Weights of a small mixture-of-experts language model, trained from scratch on English Wikipedia.
Size: 16 layers, width 512.
Below are experts of layer 12 (counted from 0) of a mixture-of-experts language model. Rows are named router (the router's row for the expert) and show model dimensions 0-255. Each number is 128 + 32 x the weight over its row's rms, rounded and kept within 0 to 255.
After each expert's rows: a language model's description of what the expert responds to; "gets" lists some tokens that make up at least twice as much of what it gets as of all text. This comes from a sample of Wikipedia text that the model never trained on. Tokens count by the router's weight.

# expert 55
router [ 88 153 145 146 111 124 118 146 139 124 133  89 108  60 123  79 154 182 126 172  76 103  92 189 150 135 105 148 127 144 175 104 135  94 102 149  93 109 117 149 134 124  79  99 178 144 116 115 121 161 117  80 122 150 193 148  63 131 128 153 150  80 161 137 108 171 104 110 111 151 128 152 117  81 149 116 129 158 132 162 179 120 129 133 111 152 130 151 181 119 161 108 107 132 155  77 125 148  97 129 137  66 129 163 142 152  67  62 155 157 120 162 131 127 155 136 146 148 141 103 104 150 116 164 142 171 111 162  83 195 112 125 136  49 167 119 107 116 198 123 177 169 124 143 135 114 112 173 152 113 183 181 112 120 164 145 110 122 121 178 133 133 120 115 164 135 117 162 194  29 143 148 106 128  96 126  64 109 171 143  83 127 147 145 123 172 139 100  77 134 113 112 122 100 128  99 137  75  91 130  66 219 134 161 119 155 134  45 121 130  86 106 122  82 148 116 122 109 157 148 138 112 112 141 106 192 159 133  64 147  96 175 154 142 135 152  78 129 174 164 179 223 169 118 129 144  83 129 146  80 128 157  80 117 133 192]
Copula and auxiliaries. Forms of be and similar verbs after a subject in biographical or descriptive prose, such as was, is, were, been, became.
gets: " was", " is", " were", " a", " be", " are"

# expert 25
router [146 151  95 148 151 120  86  72 209 129 137  82  98 193  77  98  65 132 123 117 182 192 125 119  61 136 154 167 104 140 140 117 173 171 101 135 144  82 111 122 159  93 148 110 118 159 125 143 128 151 138 131 221 176 110  49 192 157  96 163 110 145 101 110 105 114 150  84 139 137 120 143 150 106 111 143 143 100 135 115  66 122 141 195 123  89  66  98 100 158 110  70 133 146 165 109 188 137 146 114 141 126  81 182 103 104 156 132 102  87 153 139 143 147  92 107 112 129 129 165 136 189 114  98 140 125 156  74  98 109 169 126 126 105 122 130 151 155 135  75 113 124 114  84 199 136 153 143 175  96  54 124  88  43 132 102 108 158 144 107 111  92 121 149 130 135 157  83 124 149 141 121  85 188 120 125 147 117 110  73  99  96 116 131 152 114 121 154 159 115  93 128 140 134 146 137 118 109 151  98  80  80  95 153 152  85 135 134 132 118 124  46 148 104 111 148  94 141 141 116  60 165 139 108 127 160  99  92 150 121 136 130 113  78 159 184 163 186 102 179 143  95  97 128  93 139 100  92 170  69 146 145 154 135  90 130]
Conjunctions and line breaks. Coordinating conjunctions (and, or, but, &, /) and line breaks after section headings or paragraph ends in biographies.
gets: " and", "\n", " or", " but", " &", "/"

# expert 3
router [127 130 151 117 123  85 158 159 123 100 116 108 211  91  85  96 115  99 110 169 216 198  63  93 200 107 128 124 125 151 128 110 128  59 120 152 144 108  73 115 135 112  94 111 126 153 120  85 169 156  85  88 156 112 177 146 107 125  68  90  93 148 120 122  70 164  90 118 134 141 130 138 124 207 136  42 136 119 125  74 157 140 114 156 163 129  86 101 147 104 101 141 130  81  55 145  72 161 113  39 161 119 118 133 156 144 149 143 161 137  71 160 123 125 101 134 122 128 161 119 146 120 137 100  92 138 115  67 139 102 111 111 151 176 130 128 180 123  81 139 157 112 165 139  67 201 137 140 138 130 159 221 169 129 106 118 142 118 118 190 103 157 111 111 158  90 133 106 127 189 117 167 128 115  41 118 104 107 121 140  69 115  99 104 115 115 112 121  73 117 145 165  66 182 153 174 134 150 120 116 148 101  98  92 107 156  61  76 162 169 167  95 145 133 150 139 153 175  90 142 125 154 105 145 155 158 129 158 148  86 114 137  88 168 154 131  74 128 143 148 114  92 108 156 219 152 159 141  96 172 127 106 137 188 125 159]
Commas ending words. Commas and comma-fused word endings after names, places, dates and years, as in August 22, Chester, station, 2018, US 77),.
gets: ",", "s,", " of", "),", "e,", " by"

# expert 7
router [151 115 147 117 113 137 154 138  96 147 124 126  96  95 159 130 107 144  66 129 125 105 125 174 164 131 154 157 129 134 147  88 162 111 110 114 131  90 109  71 108  89 187  68 125 117 172  81 140 128 154 136  89 100 110 137 119  93  87 127  77 132  97 137 146 119 119 145 154 135 160 179  92 146 199 158  68 161 139 118 104  92 125 162  68 143 157  94  94 134 100 149 106 133 122 159 135 153 146 162 143 105  36 128 130  95 175 116 156 131 130 169  89 149 133 155 114 131 173 118 131 104 117  72 144 119  77 122 168 175 162 155 160 137 172 125 124 155 137 120 157 140 162 205  90 100 135 147 125 136 119 101  80 119 141 153  82 100 175 121 145 126 188  80 126 108  95 100 157 131  94 164 117 168 185 180 136 121 160 118  83 140 120 103 158 123  99 124 173 116 153 146  93 181 153 147  81 109 110 120 143  95 133 106  79 173 114 123 155 123 158 170 112 160 132  84  32 128 134 163  87 147 124 136 169 140 118 117 200 160 205 150  81 151 143 111  76  99 138 129  68  88 119 200 148 112 144 107 136 119 135 120 148 164  81 146]
Name-preceding tokens. Tokens just before a person's name, such as table pipes, country codes (USA, AUS), titles (Sir, Dr., Archbishop), by, list dashes.
gets: " by", "-", " and", " by:", "',", " USA"

# expert 41
router [117 160  91 179 138  88 135 135 159 150 137 173 116 150 163 106 197 160 132 133 103 170 130 161 132 120 121 117 129 132 171 149 161 114 154 147 153 122 145 164 142 114  89 142 162 142 147 143 104 120 130 130 137 102  95 169 102 115 141 120 127 131 137 121  85 171  91  99  84 122  80 170 180 122 165 156 136 182 137 105 123 141 115 125  97 108 149 140 128 145 141 125 113 101 115 171 146 139 185 136 114 127 129 147 145 157 107 110 118  62 141 130  87  83 150 170 108 155 144 120  89 126 130 132  88 176 183  77 110 197 114 129 202  84 118 155 140  56 146  83 107 121 114  98 150  83  75 151 140  70 143 203 138 119 130 122 137 187 137 101 141 127 125 118  84 173 158 162 220 148 145 136  95 133 174 165 201 135 129 125 142  85 123 169 181 132  98 101  85 106 126 124 172 116 119 128 104 122  99 132 100 150 169 106 106 159 114  87 157 105 185  93  70 168 142 153  66 105 125 180 125 149 139 134 142 133 135 118 129  93 122 118 152 158 121  83 173  97 136 120 113 137  87 153 139 106  51 102 144 104 125 105 139 157 157 122]
Biography roles and offices. Titles and roles in biographies, such as President, Minister, footballer, director, appointed, and paragraph line breaks around He sentences.
gets: "\n", " He", " he", " was", "==", " University"

# expert 42
router [148 206 117 200  97 121 133 124 204 143 145 149 136 128 175 121 170 137 106 172 179  75 178 139  88 173 217 137 153 104 126 112 122 167 152 106  83 133 163 156  96 138 122 112 157 164 125 201 115 117 136 121 115 167 103 225 137 129 168 114 139 114 111 126 132 144 122 100 122 138 169 128 126 120 180  49 122 192 131  94 145 169 124  86 143 124 103 128 116 177 134 144 100 164 131 153  96 133 162 151 130 171 154 128 195 179 104 152 110 197 132 155 138 138 134 105  91 126  83  89  96 118 173 126  98 193 188 127 109 120 130  86 164  91 126 192 143 134 119 147 136  92  94 123 144  89 136 137 133 131 115 146 141 133 118 115 128 139 132 146 107  97 121 135  99 161 164 137 130 140 205  85 124 168 120 139 133 165  81  87 134 154 163 188  67 117 155 160  88 104 128 201  89 138 145 146 100 109 147 133 115 162 111 134 116 154  50 105 173 119 124  67 101 170 137  55 164 104 124 136  52 152 141  99 172 136 137 142 119 100 124 125 129  93  90 146 175  90 140 134 152 125 136  92 129 135 125  85 115  65 112 150 172 203 155 138]
Table cell pipes. Pipe separators between table cells, especially after numbers in sports, racing, filmography and results tables, plus closing parentheses.
gets: " |", ")", " 0", " t", " T", "==="

# expert 45
router [181 114 127 194  61 130 167 124 160 136 197 164 173 128 131 101 114 157 112  98 128 111 180 109  79 128 151 124 137 120 191 103 144 183 177 156 125  94 106 148 177  85 103  81 182 144 103 187 129 152  43 114 135 109  57 126 153 125 120 144  91  94 178 100 143 151  99 113 100 158 154 117 137 131 148  74 120 167 162 111 167 163 152 133  84 143 109 149 112 119  55 155 145 115 103 127  76 195 146 133 129 190 166  83 193 171 175  95 173 165 105 139 102  66 117 105 114 121  82  94  75  53 142 144  88 161 160 150 116 141 134 117 120 152 129 145 154 137 112  99 148 181 150 147 156 177 133 123 110 131 133 163 126  81 106 128  91 125 100  91 151 104 110 146  80 106 156 185 145 118 173 111 141 131 102 103 179  73  44 106 124 137 170 168  63 146 126 228 134 145  97 122 135 172 147  94 126 139 128 146  64 107 150 125 162 103  41  54 120 137 116 179 131 142 124 122 131 103 122  91 148 113 149 149 149 161 148 153 153 115  76  87 117 131 112 142 196 159 163  68 145  57 147 131 142 165 129 165 159  77 148  95 146 176 105 145]
Of and prepositions. The preposition of, mostly after a head noun, plus to, for, in, de, van, and field labels like Headquarters:.
gets: " of", " to", "=", " de", " for", " in"

# expert 12
router [ 86 185  67 174  95 102 142 103 190 132 129 138 141 124 136 106 174 145 134 173 151 103 186 124  95 133 157  93 113  97 135 164 155 172 140 154  85 114 141 183 136 126 101 129 155 154 119 197  84 103 128  91 145 127  93 216 128 146 153 145 146 129 100 141  95 139 113  97  93 147 118 145 129 115 172  95 143 118  99  99 189 198 155 114 143  81 131 129  98 143 129 155 103 161 113 138 137 166 173 133 143 164 166 128 154 152 118 106  73 208 174 127 120  94 153 106  91 140  68 119  81  67 176  93  80 172 182 135  97 146 114 101 162 118 133 208 168 126 114 156 121  70  85 100 147 112  97 141 115 132 127 107  98 149  90  89 179 125  96 149 153 121  91 126  77 152 159 177 167 151 179 107 128 160 117 122 155 150  93  93 151 147 119 203  56  91 126 142 109  93 114 167  99 127  98 126 113 126 106 101 118 150 119 103 101 136  48 104 165 113  81 100  66 169 162  74 131 124 107 123  62 154 119  98 124 127 110 164  75 100  83 136 140 154  92 142 166 105 128  97 167  92 139 132 133 153  91 132 179  71 122 146 161 199 137 138]
List and title openings. Starts of list items and table cells naming titles, songs and albums, such as line breaks, opening quotes, The, John, album.
gets: " The", "-", "\n ", "The", "|", " John"

# expert 57
router [116 198  84 201 109 157 139 110 214 129 164 151 115 119 117 105 178 171 133 132 171 125 184 108  93 148 173 145 151 113 151 147 118 190 141 135  88 147 133 159 128 116 112 121 145 159 134 182  60 116 119  99 126 118  82 236 108 116 145 128 150 132 121 124 102 146 114  94 109  98 135 154 126 156 187  87 136 152 107  84 196 202 153  91 139  70 103 140  88 172 161 154 115 150  95 173 106 159 140 149 143 169 164 133 158 153 114 122  67 192 160 140 138 100 160 111  74 124  52 100 104  77 174  90  95 182 176 127  81 146  98  95 172 103 122 186 164 144 116 158 131  80  90 112 152 121 116 126 112 147 119 106 109 129 101  80 149 144  74 159 134 122 111 126  89 157 174 129 142 127 166  93 137 179 129 123 160 141  86  70 133 147 137 180  42 117 126 152 103 107  78 170  96 148 128 140 115 125 116 140 111 168 109 116 122 147  58 100 189 130 120  75  78 149 156  75 139 119 106 127  78 152 126 117 136 131 103 175 112  89  88 139 142 126 109 150 149 128 151  91 154 113 134 125 142 131 118  90 126  81 125 116 161 161 134 143]
Citation and table punctuation. Table pipes, hyphens, slashes, initials like C., S., and closing punctuation in references, sports tables and track listings.
gets: " |", "-", " /", " –", " -", " as"

# expert 4
router [111 202  86 199 110 142 167 105 223 126 151 157 135 133 141 117 178 153 143 150 175  98 183 118 110 154 170 130 138 107 144 155 120 176 149 144  81 146 143 159 118 115 102 127 165 183 132 187  77 102 109  81 121 136  98 223 141 139 147 117 157 147 120 117 113 142 120 101 125 111 136 150 132 128 197  76 142 156 103  79 174 206 170  94 146  81 114 147 115 177 147 144 113 155 103 157  94 165 164 139 138 175 149 137 177 167 105 132  85 186 155 137 133  88 151 128  92 115  53 104 116  82 191  89  89 197 181 140  71 142  98  95 178 108 145 198 162 119 119 154 127  78  88 101 146 111 110 142 125 139 130 136 122 109 102  88 147 144  82 161 128 138  98 131 107 151 156 125 159 129 182 104 121 163 102 126 162 145  82  85 146 152 143 178  42  98 132 146 106 113  94 174  93 160 136 129 117 123 122 125 104 168 111 115 136 163  96  89 194 137 114  79  87 163 153  80 139  94  96 140  80 144 122  94 152 134 106 179 128 110 102 133 151 109 106 165 160 121 154 109 160 113 129 116 138 122 119  99 107  61 112 133 173 169 131 142]
Closing punctuation, connectives. Closing brackets, quotes, dashes and spaces, plus mid-sentence prepositions and word middles, such as ")", "–", "of", "in", "il".
gets: " ", ")", ".", "\"", "),", "("

# expert 13
router [110 194 110 107 100 143 175  94 140  93 183 141 101  81 138 187  98 168 122 139 145  79 141 157 117  99 126 113 135 129 112 105 152 127 153 118 126 130 162 135 156  89 140  79 157 164 171 135  95 154  73 119 124 161  98 141 202 152 107 115 130 149 118 102 114  82 167  99 116 164 163 131 143 134 106 137 151 110  63 127 143 133  52 140 164 179  56 141 138  56  79 127 147 154 167 123 113 150 150 128  80 154 141 109 156  88 223 163 118 152 132 123 119 136 161  91 110 159 160 136  86 140 174 143 136  82 169 128  96 143 106 127 111  80 131 112  96 187 175  96 188  62 154  83 110 114 126 181 145 124  84  50 104  77 140 197 128 108  63 109 142  58 155  71 131 113  77 182 128 159 132 165 138 126 114  91 116  79 104  95 157 125  69 136 181  64 135 121 190 141 169 145  77 112  51 128 124 119  95  83 154 105 167 126 161 100 131 111 136 143  98 156 124 108 145 128  98 155 148 133 100 102 151  97 157  97 146 147 177 108 148 153 118 163 165 147  95 215 131  99 134  99 129 128 108 126 133  90 165 173 153 161 156 159  86 164]
List and credit punctuation. Closing punctuation and labels in album credits and lists, such as ), ;, and, Released:, Died:, plus stray mid-word pieces like g'y'ri.
gets: " and", ";", ")", "y", "-", ");"

# expert 43
router [107 164 127  82  77 111 182 132 102 138 142 114 119 159 100  83  72 149  96 174 150 113 132 149  74  88 150 121 127 121  93 105 110  92 147 110 114 124  86 111 128 129 122 137 148 168 146  96  85 229 156  88  75 152  99 101 121 129 161 165 188 144 127 156  77  77 145 155 173 111  96 124  96 146 122 151 102 110 112 122  87 150  54 123 131 146 138 109 148  56  60 154 134  99 107 125 138  96 140  79 147 120  92 170 131 171 138 131 147 126 151 136  90 135 137 153 126 101 128 126 133 113 133 169 124  70 136 114 159 125 123 158 151  73 107 117 127 131 147 143  97 143 104 163 145 107 130 140  97 135 213 139  95 120 127 117 137 172 128 135 152 175 139 172 114 147  95  87 135 107 117  85 163 158  61 156 132 135  97  67 212 129 156  71 108 131 123 116 148 125 154  90 130 128  51 184 151 155  91  80 103  75 236 120 125 100 113 126  70 111 155 111 159 191 118 138  70 104 165  91 154 159 231 126 125 130 139 148  66 148  99 156 125 156 152 109 150  91 114 136  73 152 156 140 109 146 157  70 152 151 107 139 192 131  73 157]
Consonant word pieces. Single consonant letters and short pieces inside foreign names and words, such as Luf'th'ansa, Boeh'm', K'v'istaberg, plus stray table pipes.
gets: " L", " that", "l", "h", " D", " W"

# expert 18
router [ 84  93 110  90 142 127 105 121 137 127 174  98  93  97  88 138 113 123 140 120 132 127 148 112 147 192  53 121  79 127 123 125 156 114 158 110 157 168  75 167 143  94 129  50 105  86 158  66 141 157 139 184 131 158 103 161 177 126 136 142 102 127 153 109 117 174  93 113 138 135 117 120 100 142 128 183  68  85  89  98 140  83 156 188 116  93 126 120 142 131 123 149 140 126 122  96  93 159 139 126 107 119 111 164  86  93 151 141 129 134 148 113  67 105 111  96 156  38 118 110  67 139 109  60  98 131 116  97 136 152 109  90 123 144 101  97 130 119 102  95 137 116 203 111 137 154  83 151  86 146 122 222 178 171 142  53 168 119 113 113 161 179 154 171  87 119  96 152 114 103 164 127 170 151 104 135 158 120 110 118 117 159  64 142 176 104 125 136 115 109  90 103 167 158 127 225 140 136 105 184 136 191 179  83 152 152  97 112 150 126 116 173 128 128 182 112 110 123 153 197 115 185 125  97 106  82 153  95 180 116 145 101 128 141  98  93 162 126 176 153 109 155 112 118 126 187 131 116 146 143 162  71 139 187 110  85]
Narrative verbs and prepositions. Past-tense action verbs and prepositions in biographical narrative, often after he or who: had, wrote, joined, by, with.
gets: " by", " at", " with", " of", " to", " had"

# expert 29
router [125 125 134 128 118 136 140 152  87 142  49 145 125 128  84 157 139 141 142 133  97 139 181 133 159  74 185 143 153 114 149 130 118 174 125 155 132  90 125 102 158 127 131 140 104  82  84 115 129 118 105 175  99 117 107 125 164 177 148 141 113 123 124 185 133 168 133  90  90  75  94  84 162 140 103 122 137 125 117 131 152 114 149  85  87 163  97 158 102 213 121 160 135  78 131 132 177 114  54  96 148 167 100 163 117  94 135 129 131 124 142 131  78 148 112  55 130  96 105 180 118  86 136  98 135 110 166 158 120 124 125 105 125 139 174 128 126 140  93 168 186 116 144 152  98 111 103 163 182  63 134 140 143  54 177 156 125 129 180 162 141  89 163 110 134 166  85 106 115 151 131 159 159  81 158  77 115 157 152 120 178 121 186  82 101  88 154  97 174 133 153 115  70  74 184 179 128 142 163 118 134  75 131 134  98 151 111 174 175 107  86 110  64  92  57 172 147 104 142 132 169 119 159 103 107 138 161 102 124 115 120 169 115 137 168 188  95 144 119 175 170 168 126 124 125 137 203 166 127  88 167 102 160 116 164  83]
Possessives and possessed nouns. Possessive determiners his, their, its, her and 's, and the noun or adjective that follows them, e.g. own, brother, native.
gets: " his", "'s", " their", " her", " its", "'"

# expert 31
router [121 197  73 188 113 151 160 102 226 145 131 137 121 129 146  90 156 138 142 152 193  94 190 119 110 146 169 127 135 100 169 161 113 164 134 138  65 128 155 171 115 127 102 132 146 163 138 190  78  81 126  92 126 125  78 227 144 102 149 115 161 128 122 124 122 154 126  95 110 123 128 147 121 144 210  85 133 165 109  92 171 192 180  88 137  78 125 168 115 175 150 137 119 150 112 143  95 152 148 151 147 181 143 137 169 144 115 146  74 171 139 155 140 100 122 126  74 115  56  80 107  95 179  87  95 183 169 121  90 128  96 103 183 111 155 208 164 119 121 148 131 101 106 106 149  97  90 133 129 158 141 123 129 127  87 103 160 111  88 136 134 129  95 149 112 159 138 136 161 134 174  97 123 173 108 125 156 164  89  77 160 144 129 184  50  98 148 147 116 126  68 177 107 148 129 158 120 108 117 115  96 163 111 119 127 134 117 108 188 130 130  74  70 150 164  63 139 108 109 141  97 154 125 109 137 110 128 180 108 110 112 113 149 130  93 144 152 144 160 120 198 110 117 132 119 127 117 115 136  66  94 131 191 185 125 154]
Determiners after prepositions. Articles and pronouns in running expository prose, mostly the after of, in, to, by, with, plus our, their, are.
gets: " the", " a", " The", " is", " by", "The"

# expert 63
router [105 171  76 209 202 107 137  47 124 165 150 166 143 137 136  66 161 117 112 110 149 150 157 167 106 205 164  95  95 126 123 224 144 149 125  86 137  77 102 156 154 164 111  73 134 147 122 128  96 118 146 120 119 159 137 159 147 123 165 135 124 171 133 134 162  91 108 130 127 137 131 135  76  64 127  66 129 139 121 140 169 161 135  54 139 137 111 130  98 143  71  99 140  89 120  75  94 130 200  97 141 118  95 124 154 120 142 159  78 141 101  62  70  97 148 108  81 167 108  82 124 120 146 149  94 113 167 164 144 159 121  94 128 117  70  87 111 150 186  83 133  79 123 112 187 107 113 119 135 204 156 123 102 111 133  94 181 159 146  97 152  84 119 168 138 124 149 119 152 154 116 156  72 123 163 161 189  37  95 136 156 130 112 104  81 147 158 170 143 158 124 142 137 150 120  91  70  91 150 109 119  94 121 129 134 148 129 121 141  98 177 168 147 159 194 100 111 179 126 175 111 141 112 125 132 159 136 122 157 152 150 127 170 110  90 156 139 112  92 146  94 165 122 135 145 125 149  70 143 176 131 139 105 151  80 108]
Geography and routes. The, to, hyphens and located in texts on roads, borders and storm tracks, such as west-northwest, dips south to, Highway.
gets: " the", "-", " The", " by", ":", " between"

# expert 30
router [ 62 154 174  90 104 126  76 114 165 125 168  89  71  91 111 120 171 132 150 123 162 151 187 145 101  89  99 142  97 128  87 112 145 159 178 140 105 153 130 131 116 116 114 102 185  95 139 181  70 152  98 145 154 135  53 169 101 143 146 145 157 116 177 194  96 121 130 163 121 127 151 126 120  88 151 135  90 181 161  95 214 107 155 171  91 119 153 119 119 143 161 126 106 116 116  48  97 143 127 126 149  84 157 165  74 149 118  97 103 173 115 106 111  95  85 120 138 126 123 127 127 101 129  39 120 155 168 123  60 135 117  73 123 143 138 130 153 162 126 150 137 147 110 153 155 154 150 113 101 181 116 170 124 160 158 156 114  69  98 154 132 182 170 138 145 158 126 143 152  95 151 166 163 147  80 149 182 137  94 112 100 158 119 143 121  92 132 116 116 124 113 122 142  98 166 153  85 145 120 144  73 131 166 120 122 124 159 111 147 101 127 124  93 123 178 133  75 117 152 157 120 107 104  72  90  79 176 132 112 151 160  91 116 157 137 112 112 152 163 155 155 178  98  85 127 134 131 152 139 132 144 153 123 141 127 112]
Verb forms and auxiliaries. Verb forms, auxiliaries and adverbs inside clauses of prose narrative: being, having, never, -ing, -ed, be, quickly.
gets: "ing", " be", " of", " a", " not", " was"

# expert 56
router [104 183  79 191 118 120 110  72 105 144  61 159 112 226 168 188 148 115 153 118 123 105 117 140 148 111 158 114 145 115 136  72 153 103  93 132 161  98 119 148 184 137 133 119 133 101 157 144 149 110 124  85  99  69 122  79 142 113 106 119  43  56  93 118 101 174  96 112 139 111 151 127 151 106 148 120 134  27 185  85 178 190  90 108 188  72 154 125  46 125 135 141  57  92 177 130  74 118 190  87 172 134 130 142 130 108 143 173 164 134 111  93 160 110 130 161 122 113 143  99 144 107 160 133 100 142 113 147 164 131 108  32  72 179 160 156  87 130 123 165 101 220 124 140  98 161 104 134 132 148 145  99 106 107 155 194 140 130 133 113 110 132 100 121 128 217 187 174 142 114 136 138  73 147 131 110 165 114  90  87  95 148 160 115 143 177 155 118 102 144 162 150 115 168 162 134 138 133 134 123 102 194 151 137 160 126 136 159  83 178 121 176 134 182 136 150 163 132  93 116 128 131 144 130 141 114 121 137 164 132  94  83 113 108 161 125  99 120 128 144 158 150 161 106  88 128 151 174 122 146 133 148 126 131 126 154]
Article headers and infoboxes. Tokens opening lines or sections in headers and infobox lists, such as =, == See also ==, Country:, Kingdom:, Type:, and "was a".
gets: "\n", " =", " a", "=", " ==", " is"

# expert 20
router [127 126 149  95 115 151  81 118 105 165 158 133 171 141  72 152 146 132 146  79  92 100 125 135 101 147 143 115 134 240 119 175 183 102  30 136 183 103 147 118 114 103 162 169 124 121 157 123 134  84 108 106 164 175 145  87 179 164  83 154 104 174 122  74 167 105 122 133 161 157 116 145 121  54 133 105 126 133 140  86 107 111 140 137 102  98 148  71 137 150 125  77 141 144 174 145 205 181 155  99 166 135 133 152 137 124  73  97  69  96 147 180 153  71 131  94 119 131 162 165 167 130 139 114  88 140 121 155 116  88 148 107 108 138  99  91 146 124 102  99 130 156 140 135 122 158  80 120 190 100 103  75 131  71 213 150  74 140 127  83 185  84 153 128 135  83 116 140 161  83 104 141 133 186 105  97 125  50 167 110  97 123 115 106 202 119 150 132 169 158  63 111 142 161 141 148 135 153 107 147 145 134  72 139 154  73 149 137 165 132  93 140 123  95 113 176 187 150 148 126 119 105 206 107  94 167 104 116 166 182 138  94 122 124 118 138 158 118 121 159 132 136 119  67  85 105 156  96  97 101 108 111 149  29 144  95]
Conjunctions and possessives. Function words joining or owning, chiefly and, 's, the, his, her, &, plus word-middle pieces inside names like Donegal, allotments.
gets: " and", "'s", " the", " his", " &", "o"

# expert 53
router [111 195  85 200 109 142 153 100 220 129 147 155 127 136 147 119 168 150 138 149 176 118 180 124  97 150 179 136 142 108 152 154 136 166 156 151  96 149 129 163 126 120 102 116 163 167 126 192  61 103 119  88 121 119  95 212 118 124 151 120 147 135 141 134 120 148 134 103 112 116 126 139 129 136 195  68 142 145  96 101 178 195 159  92 130  75 112 155  97 176 143 152 110 151 111 154 109 158 165 142 143 167 156 139 155 149 108 131  75 186 147 152 131  97 150 115  82 121  64  86 103  81 183  89  89 206 174 142  73 144  91  90 163 107 136 190 166 109 112 151 131  73  78 100 153 108 116 141 118 146 127 122 128 124  93  88 157 146  86 147 138 126  98 133  97 155 175 138 168 144 172 103 127 171 110 135 158 144  85  92 159 142 150 193  41 105 135 144 109 105  77 172  96 136 123 134 110 131 115 117  97 174  99 119 121 136  47  90 181 125 115  73  82 158 161  76 146 107 100 136  74 145 122  95 155 125 104 178 122 101  87 147 147 133 105 144 163 123 140 102 168 116 140 127 131 131 101 105 151  56 117 121 162 177 131 133]
Table cell separators. Pipe separators and line breaks between numeric cells in sports and statistics tables, plus dashes, FW, 0; and some word pieces.
gets: " |", " he", " 0", " —", " FW", " she"

# expert 2
router [107 202  89 194 111 155 154  95 227 129 158 157 127 134 140 115 173 138 136 146 176 132 178 124  98 151 172 132 142 111 151 152 144 169 159 151  93 152 135 163 127 122  93 116 164 170 139 192  49 100 120  87 120 124 104 211 119 125 155 115 149 141 139 136 126 146 125 106 116 100 127 144 129 133 200  71 138 142  92  98 179 196 159  85 140  78 107 147 102 172 139 148 103 148 104 156 114 159 162 147 144 167 153 143 153 154 106 133  67 186 154 156 135  97 161 118  82 120  62  87 113  83 180  98  89 211 182 143  78 148  89  83 159 109 139 194 167 110 118 152 133  69  93 100 152 108 118 144 120 148 131 122 128 132  88  92 150 140  86 154 133 133  98 132 104 146 173 134 163 142 168 103 132 170 110 140 159 149  93  91 149 136 152 191  39 102 133 133 112 105  83 176 101 139 124 139 104 136 109 120 109 181 100 118 125 138  57  95 180 128 111  81  87 165 163  78 151 109 100 135  75 135 116  92 149 127 104 177 124 109  88 146 147 135 112 147 160 128 146  90 165 119 142 124 130 131 100 105 150  53 126 114 160 177 128 138]
Line breaks in tables. Line breaks ending table rows, list items and caption lines, especially election results and header separators; also scattered tokens like re-, States.
gets: "\n", " was", " which", "ed.", "s.", ")."

# expert 61
router [134 179  86 188 105 119 144 110 214 146 159 153 105  96 134  95 159 158 150 172 182 123 171 126  58 162 175 127 137 122 152 142 126 195 121 142  63 135 112 167 105 147 155 123 162 187 106 195  91 102 135  90 133 134 114 225 142 127 151 124 152 151 142 135 137 142 157  96 124 130 136 128 147 132 193  67 170 166 105 110 142 182 145  96 132  69 110 146  92 160 152 151  96 168 123 149 100 150 142 141 155 159 171 142 173 152  98 141  97 167 131 152 117  99 131 145  98 113  79 102 126  78 171  74  95 206 156 133 100 117  94 100 192 125 129 185 146  98 113 166 149  78  88 130 136 125 119 101  94 157 129 126  95 126 102 103 151 133 109 124 164 139  98 153 107 181 155 132 155 143 162  88 147 147  80 145 171 144  88  91 138 137 129 168  41  84 130 139 121 110 122 154  93 137 130 135 101 102 110 127 121 156 121 142 126 155 112 124 170 118  93  68  98 139 145  80 158  97 120 144 107 150 102  77 143 130 108 192 137  88 130 126 151 116  87 145 152 116 157 102 189 142 151 125 123  93 135  99 140  68 114 145 163 186 132 144]
The before named things. The definite article and similar words after of, in, at in narrative prose, often before titled awards, events or venues, e.g. the Academy Award.
gets: " the", " The", "The", " was", " a", " with"

# expert 0
router [ 67  93 150 148 138 140 139 126  87 146 121  92 109  73 120 140 111  99 129  79 152 128 139 147  79 141  80  88 115 143 153 191 130 140 119 169  94 179 105 174 107  95  90  78 128 161 135 157 188 137 109 107 140 115  93 141 168 128 100 105 111 145 102 124 153 119 122 104 137 161  86 186  92 130 102 175  83 147 162 197 127 198 147 162  94 154 126 198 162  80 138 135 151 166 139 110 162 141 108 107 148 149  82 106 128 186 163  96 156 141  79 114 166 168 100  99 111  92  79 157 168 154 184 169  87 145 188 131 166 183  99 191 120 128 185 164 128 177 103 131 140 123  75 106  97 148 138 126 151 111 111 215 119 105 104 101 133 205  79 154 155 138 113 125 172 165 122 162 134 192 138 151 100 101 108  99  96 205 109 149 128 149 143 142 143 163  64 136 100 121 110 111 127 112 119 114 129 109 113  91 124 126 120  86 129 136 150 160 139 109 113 160  85 164 118 121 142 140 174 147 154 186 140 135 143 157  77 127 150 133 170 114 102 133 125  89 111  85 126 120 131 110  61 112 108 163  94 112 168  96  86 133 122 183 151 125]
Elections and politics tables. Tokens in election results and political biographies, such as party names, vote counts and offices: Democratic, Senate, Re-elected, candidate.
gets: " the", " ", "3", "2", "and", "h"

# expert 5
router [143 110 128 135  92  60 154 156 100 136  94 181 200  99 125 199 173 137 103 102  67 149 113 173 116  88 120 137 173 125 122 112 143 188 143 163  93 121 171  97 127 151  95 119 115  83 143 109 161 129  91 111 137 114  91  82 136 103  96 135 113 114 142  48  89 172 149 130 149 120 191  89 140 196 137 120 163 130 133 113 156  99 113 174 114 176 100  98 140  91  94 157 112 145 119 123 136 164 106 133  95 112 106 108 193 187 165 151 157 135 139  80 138 116 118 109 168 123 139 111  68 126 118  89 129 153 123 185 152 109 113 108 126 147 143 126  96 108 170  93 224 169 150 196 127 106 110  86 101 111 146 105 185 177  97 146 127  94 157 124 139  91 145  97 118 117  91 111 139  85 128  55 175 154 116 148 109 118 172 127 183  82 154 145  90 116 177 157 179 120  70 147 159 111 176 104 114 130 149 132  72 100 119 139 119 151 134 105 112 160  98  98  95 133 141 142 101 150 175  77 123 156 141  52 162 167 103 127 110 162 143  64 168 144 227 121 108 184 147 185 119  45  88 159 105 107 105  71 145 159 132 150 117 115 153 143]
Size, degree, time modifiers. Adjectives of size, degree and time such as high, early, large, significant, plus "of" after nouns like regulation or list.
gets: " of", " in", "al", " its", " more", "ic"